config = dict(
    d_model=512,
    d_shared_expert=0,
    router_score='softmax',
    routed_scale=1.0,
    dataset='wikipedia_en',
)
Below are experts of layer 6 (counted from 0) of a mixture-of-experts language model. Rows are named router (the router's row for the expert), gate (a neuron's input weights, with its number), up (a neuron's input weights, with its number) and show model dimensions 256-383. Each number is 128 + 24 x the weight over its row's rms, rounded and kept within 0 to 255. Numbers have three digits each.
After each expert's rows: "mostly gets" lists some tokens that are sent to it at least half of the time. This comes from a sample of Wikipedia text that the model never trained on.

# expert 10
router:132136122092161123127106139125179138092105128119147094133115131183085143095132163097117158130132150124098153120107145146116156175167132121134136132129165070140100132100154131136156108115123089100138154113150115145126175122136081144173166093102145145164137110148141138120141150162142126158066112152122100129075132125158128167121106076137109134103132110129144122099119108149167149118146
gate0:148133128135134120109164179084130146147101161136143074105130100129126098105115141109161167139181124128104141171187164117107104156102117092133108122108093144148138141107108143149151103136107157113144124163132146151076120148132160151109158146133129115185095096113066157112082103166106155145150119124116134103147141143139134162119145113165157158126120102145116096099118189169156175117137
up0:159171104133125132150167121128129146134099190154162151111142081118125121112112112112137139162145115108115161148164160167104107148113081112138123135114096124110153163120117134104123110141094182116118178126121145133094111130154145139121127128121132106147141064130102138081132131155106161126139128114153132105165139162122117146113150131171144154153079124129112118116132202182148186128091
gate1:158132160153123109163117166137113107134151130118140131154167127119117147125102180126160118143121107120069068140102162164162123142140128127120162107162116114139123146116154089122110113121139129114124125145129117126149186151122145108126138161123119103104118116129134190102085113085120121193108138159124173119157110141122125179106159123117176139137112140117124146165163089186127069110164
up1:156163116117153118120097122135147101130084129118129124076098117105114091116143086124122145143143123124139161151158129098095126139143087126125088121117136114100093130129143185135163105162111154158152092142137079134112086057150117132133103119090135109091129161094100111121199158124170139115120111126163117147131133107119120095125118130119084106112124101138096126118124163105125150136046
gate2:179105104119135160142126115157125124118136121123129150120123115098116090120119081119173112132148125091123130116169081144173160164113108123120122109144139122113131088148174157139099162095093102114101134150144134126091138121170144137168116169104103145140105112075139129141160130110126127141142123149145132078139142109087125159079151146128109140126155136109150146118160122092155114127120
up2:187123143115123144128105112120092129102136116113124112095133143099101140167140156162115102116122146098138141098107067148087112145138180136118129114089123106133148171112119125136130186094106112091112136168177130127111132136179111112130108090119138122171134146129150114125140057160131168103123132130109133115144146116122133168123122178091139127131117120144102147141152134110110146124068
mostly gets: " film", " released", " named", " called", " published", " book"

# expert 11
router:177167132129140108102109161137180121157131122144116108135120130195111110132115153140126150129151143113122113136146079127082103141166126154130173116139123164131107113134145097119156095100103094130121170115104124134115099094138120121128109112109131102110115131194131121140107162135162155132136111136121096121064142138151154149098125122133122185131096113143132118124114121100130127120138
gate10:094086115127134093147117123130134142116146146114124169075113074118151136114083153114116143133142110136106133103072165116143072145081142129099120085113153152132117145135155147118111105060122140135162127113084108121106160087151133138159153133126178157122115080126155079111151122150130094148120158127120111148154112141138086142099138118118127172155104103156111134127135108104138132143120
up10:121129138106143116146116133130127159147148111127134137121128121131104134111100153083113148080111112158130165101108103113113118126145142165102147135119147143116068157137123130123091138093121102157140160153136135095123106084129126165157133146139131129152112129141146128137164118151131113113129127110115153093197088170171111128084143155101141201135148142106090170143128082112080142122127
gate11:100165102155105160123099141141089124127155143132091120122136127128160156149117149142160104120157141132079158119130134083144123131146127165110109145154140134153150126115161122089128161140098128098144129156103133108070115133116086118153103140134136126176175104119082074107132144112131102127102137124123106142175136125116121107160139094158143171112106106129111123113113114123134125136135
up11:100137106195114121099110112118061129121184131097101154139133113122137143147153137207141094105174101134066139109153147089139128101163099170112126130103121143152130144144131138095159149091104138067137123160122136110092119150162121102182099173116171127179151106151109131129113122129110121127129144091157119136149120142138089165146130122132160162120126128102088137124111132105132127157111
gate12:172125127140124114116147130155098125134170132166171152067121125120109131152095159109170142127099130144124114141120114118096080137161095111081168143126176156151123103097119119132160122128154115170119176074111088082099144110119147096129096109096080129139118129167131157108107160126139139133095128085109143107101081121164112112130134163144113099129161097117136109168152147094117109156146
up12:155140128158116143125136139137128160145132114151160147083135118104141117187108125128134156122088124118125159155125118108084108154137077146071165145137151140125136122099171137127138136125111079170138172116115122105124159091121158077122121110091104115131112151150137150113117149166158132118117120095112121122121121120161108135109155148104118111134157103111141096162120117096152103157168
mostly gets: "′", "°N", "°", "″N", " MPC", " •"

# expert 9
router:164123135124149108124126131102171117135116108154131115119135135141130116129129144111141102144168146144129153131090154131119111092156142147100132134137142114127125123134149123089113118115139119100171161138161154128132141124171152154148143100097089125145095132150137112152114132142150092137086119129181069148155106162158122130097080113138141150158137110142159081106121125146151144160129
gate10:127131151152127142101141136131138146130096146128103066100099157076116147130139123113151069131147114159146141126140156147113144149143159120138164129155124117149169118072127133160118090100128123161153129087155166135150145145151150130112111124091109141152152140115132103124120115121146129150107127125119135166127123165147095129150119138144131124070126148130167107154138176123108158117162
up10:108111114125095150146172141122164153138134141103104107100123138090096149120121146140145091129115163148098159129173139149135127187122127104141148097120106102123169126143108120085106121107067125136106146120117135121137119132126132136131088118076111112149156158092102114131115107139140121152153125142122126117149131129096125142192150125146152150109161139117135119140118170107116137160152
gate11:145134137156129151157124124108156114123128123137096150172173133174148146128137112114120107097095128092125099114127130087114149133109163119067118125139162142087104139126167167133132090127122142123129095176135104146158196140151116137136120131148156153136111068149108124101114145151113124133120148144146104160198148116125152146147159152147151125142136152114164142084159144113134108129082
up11:104114176142080125132139128111163135116145083143162149123135089083136152122105145112112159124125172145120143122118111136134100142136176146138124124153111155083127135122109100126113142132110115127143132118171130156102151126114084081134150162146115129208130156133107186117159105129175146196129095141101130188135161158160147110105150146146113100140105147126156154154095143112092117152107
gate12:113166145131124129149158073119116119109085120144094119112154162146151143138092134142183142163127118127091153143148126095153136118139126119094143130145134163101072126119138130129105127122120152083117130168167152155143170169140115123162127133136098134123133106109134143099068126134096168115130156138178133155159135123173119100128107113135126115146137159127066154165131111111095117109118
up12:134119137133108106125148110153141141113118132132150089086159108148162165163087160107106116125164125175113123097117102092155125127103153120122113150139129178084163141118114172136161089140100109125164138161148143151128125095134145085120090103114150147145138116155151150108125157129160126151156130096118132144132149081121112111135104137101151109166143150101111112144107105139131119149053
mostly gets: " —;", " FW", " Goals", " DF", "'\n", " ENG"

# expert 7
router:093091108096163117143126128134170125097091125124147102142123100150123080153139162085102119139172121128125162144058124161132122147124193154116145123096150069101109107132125124118132145090113113097149165124149114130133140119177112135153123131125115141129141104177131131148118144127104152162095158131149097085076132111161092168119104135125118128132121131138132102073127127099092133111134
gate0:124098133099124165113114155143129122144109143153147141171121107121118169107126134141157119091170144040127084125153085125137092094138163152122103120138145112120120119138131147145148159118099077109135097148106111134133098127131154164121141140129122106140098144124152105127147132134125146118124110143124114119102113151115159120165141100153126097129135115145141129123147120134111111145150
up0:120075139121105126134125100150119125118099141115117148136120150104108102117113136130120115175153127109121139128161094139141111148139092123136148157156143076099126096148147140150098132105131110127141097127152130146102103122096101184111109127109182087110090093136146155121160138139118102103090140193141147149111131108135098118110108130117093117175117170160114112149116135174139096136140
gate1:133134094094143154162135173160122119168137138133094078160109121100110109096151112107127121117172155114145103134210139168122078146096113145121146116107160125146130109122111154089113142099154114109140082121145131152121156110139159117112148140140135120113146162135066142167079108075117157166109135177137075123165106141122088127115134140116138091131128130184113141094112101077124076111131
up1:116123094137131086100145140123146149111124114149153147115129190124157122122121154145147112101162112120134143111122140120140170122092101118140104108129121178115117133162128115141151104145118110148101130123103123068164095147081122108104088135119116109130087098156188104078149114160135106130139128116146167109095130119134160077133099148132176177156142147127123136176143121157139156146115
gate2:076123109121091116139115117146155109108173124105141112121130122128084083138152178122115122086153132087112135119134108080096134073101124155098148129145130118133091130157069134159133117102113117120129079121147098127190121139141094125068132134137112135158106138104093127168187112148102106126113141132174151110113125105133182150149152148077101147115117103116133103141122093138102146155117
up2:145099140092123109127125115118079099122103123131133071164079146148157179153108099115129135153108102171138115114129116154164115180102152123150126115154109150114144093148133152138115139133161169157135163148127131146099145128141150162201140147151150126097141106162175117124109151135148136138087139120073116123140152150140081107094131123179134095119127175131112144153132151130115148121106
mostly gets: " \"", " you", " love", " Love", " my", " our"

# expert 8
router:137171112108130132135119101126153119123099140114155092106101138143126159137101168123128124135117128127122170170113127134136141116166156155106188124174120117113098115076128126122140122094125072133171140100150137193102151113134097141144166091130123134158146116137155117145113164134121126119096136097150081123130141144157099122140113131140154153127120142142136095138103134117131142092155
gate0:117148078109111129153155105144091146090087096141110114131125095131143170099157112127132114158168130133110197131150135111139157116139098127134123130152119143135137121117092105114106082145131112091097143093164139115152090112121103147102103102144090057105132143105163091130110099117118167164131143158149134126139128136091163098141126182144111139121119056135123119181130096130162104137105
up0:115150182174137111084128134153117093157152140156113175123160118158150101143071072124101162112102140154169092111114118106082102109114171177125135113090140154123140142154132157104138147145134166142127129108147151118093131117101107170142186181096134196163170129155119175106127117120137145094064142150119118138116143144142144132080107113093176101141138176125106166105120136110117143120138
gate1:123171117125176109085106134145152094134108113144134105118132148130137080080108167107209141122140156092150142134102144114142130148144125135131099175148093151153122110124142133148154062131150137104117125089106175105155175153142127141127156151144120154138100150108121147147119137154138123148096124165110131136133137161110145116166089120160143118094101132112123077158136119155138110134159
up1:156128121129162092126101172130100131136112092161112161107109120108146086112116130111141119162134109117126142146119109156130115117144137093112103153117115191110150126160139116094126080149110118141146126146139093127155137130110125130143105149160156114102140165168122090125135118107131156121120113116094155130148107170127135156202122128100131131133086126102126136132115107105157067114106
gate2:136100174177127119116117133113123149128138142128146105099157171146098132131120147126072147149127142136103109129161135132126122171178111139107126114131080155122184136106110117181096156160083140113101085120149139129144115122113109150127127100101157160158127142111145143116071148111103102155125125121126108116095155139155116155122130111120139133101149089116168115094164146159086104125116
up2:102094135180106155126111133128121159117119137156136153118171134163095093151164153165115123154137152123107103126170129134120092158125138144144098100133117127107142148091126117112129144126118137121149122144124124102144103098137081141126127123139095144144136155143098096159050131106112104141138107138158099121128123132097122128131090123138161184081107109108153102108121160138099120149132
mostly gets: " Party", " part", " population", " House", " number", " group"

# expert 4
router:131094092135201126135104114122142101134100094140139091121142144136135155112122120125131133150122122147126168137084143140116143110159140112090129119097125090134135111134112164087155140100100079111172152149135130132127128116181103112135115108112106104116131082105123094134124163126162127135124125124144068110134111153148102107129094130123129135137096112144162140105096089068109119149150
gate0:084139133137085138156150150100090117113107116118146159112112141141141099132086114109128159117143135100114149145083132111123144127136125117140090169136116174108160116103129152140106167123113128086085085103096128131112136078091120124118096111101165080177132138113180118156132141091097117181107121115122119124126119069188155124159141101103143148151087102138157149142083110090117068124139
up0:176094160173135156138110136111134113120149115136113118147107116115134160142120124135177109120111098130151106108180128084141115149170128100130133115103105114138143153152113110134116134115153132138156165168114128096087115155117137134122126123110163117158130078137107099135100187100153149120146124116125149157087120111112132154094114119122147183123122157074111130083140153142141137093127
gate1:136104137103149134111110135123105160144121192135130101148148133152112131104149145091159119093112094120137115154161128132103127133150108112068096153144116148086128121095127157129092126087130143098105140101120132105144133163113131108138190094160110078133118111110187113112188112133150126112110138109158127153130182145096137128110152117118159095101159145126130138100116108107111132158138
up1:143139107147182140113146150157100125138128171136155132172130141095135117116108164108149123068140131165128132130172141157103121122141114161136150109177113095103099152139139119145116145086156107133120091075102148119137148130123143127145167129139103103138128128130099137117177140130133126142114133104171129111105111159115136147104147137149146153106126140117150088104110085095109091136096
gate2:160104149140140154088115106170110153145111098145082124132151147096126136118115099106099129136136112132138114117127148141037116143115158120151129123099143161124212143103096131121118135132101119126132108115097125090146134113138167153138145125163144085105124121119131160151166150103098132128079133099095107110167119160174124122105114156123144124142075139128127155111131105081127117126106
up2:093136150129085129149145112114126109146158119139149132163133119134102091119072149160135183132152129124128175159093128141105125074156093159130135146126160101150061114162127136138155163130147157106105127139153141136088110172075145148141158134107131119148137126100136090104112105128134118119125118119155150115080114127145154141176144116101124172118172133115093098129086174155144112179124
mostly gets: " Italy", " France", " Spain", " Chile", " China", "ić"

# expert 0
router:088155094126136141138130139145141123126092137142131106132139129152144152101125099073130165134104103141105175191101095108130142125199129122133150166109135127101091110116138119067149144103111096109126154144117122163118142093171112117139157132094104134132117123124177133127121141142142129170116139106141081094162118163124162140135127118128115129123132138154114087102138129111109166155192
gate0:097113134133073119141131123129131130176154154126069129090139132142104110077150081139110113183132151129123120130138124105115110139123145104140161105173110143108110187091141097102155128139122095114110083140125141170126110107125133152101135101124129126110126130135159166190128143108120114073125158161150128043140113122104177106134126143100181115101117120137106115088166143117087114110132
up0:183134115087187145126119156108138125099122127143207115141091122152116138125143147109114148113117135125154103131100138145160133105089092125133148136137156131148135091165107177163110113112151169143105147131150138106138118121128157092152156125128158104146140138084134079103116076101116132136147120102108117194125163135144087161102132132120076140163125124134125160143081111116174134143053
gate1:117146149095134129101132131092125080120111125088153080099104128145133146133109178094129161149125112157166140148137137107127087189132129143130102112169105116157094157182129139104112145136131089159097110107126094081153136132147159128111140145156137153153106134149161112121161096138118122121119145139091124103081175150141165121140135120156159139125121172097115121113126117119150134143144
up1:107165129148103129091146092151111115150142110092142104125122141122079168119095178119129129105101090136150138142103151116172151141169115121135133094163091103131119138132130190140158142131109100155107097119115111108152105096111150098071115122161157167130107161134137117125131091116108122164107138143107117125109158104119126108146145149138166144134133133122135136127133147108128120120155
gate2:153158168149102112119138163163119136113110084100135113148113123111178085116147141149153130151166112131144113140127161109133158137150118107147122132094111169134111100098100110159185124106130072127110107154133167140083086124143087147150154153133147126147124135140119137091109153134143129160100111132160126131096137120150167154123134114165133151180136129140163111144136120125139148104144
up2:108106116123158125134123088100129108135151169152113101110139159152091181128081106147104118121126088124144158125146119139116077135155153129133135132133127105138158131158135159098125138148136155122131160085117090104143162149133144115106146130124116117142142131143121128140164112156112116106146144118087112150151152170111141113154115148102143135122099168108113134118129114138128122067115
mostly gets: " Wisconsin", ":", "″W", " Texas", " Oregon", " Ohio"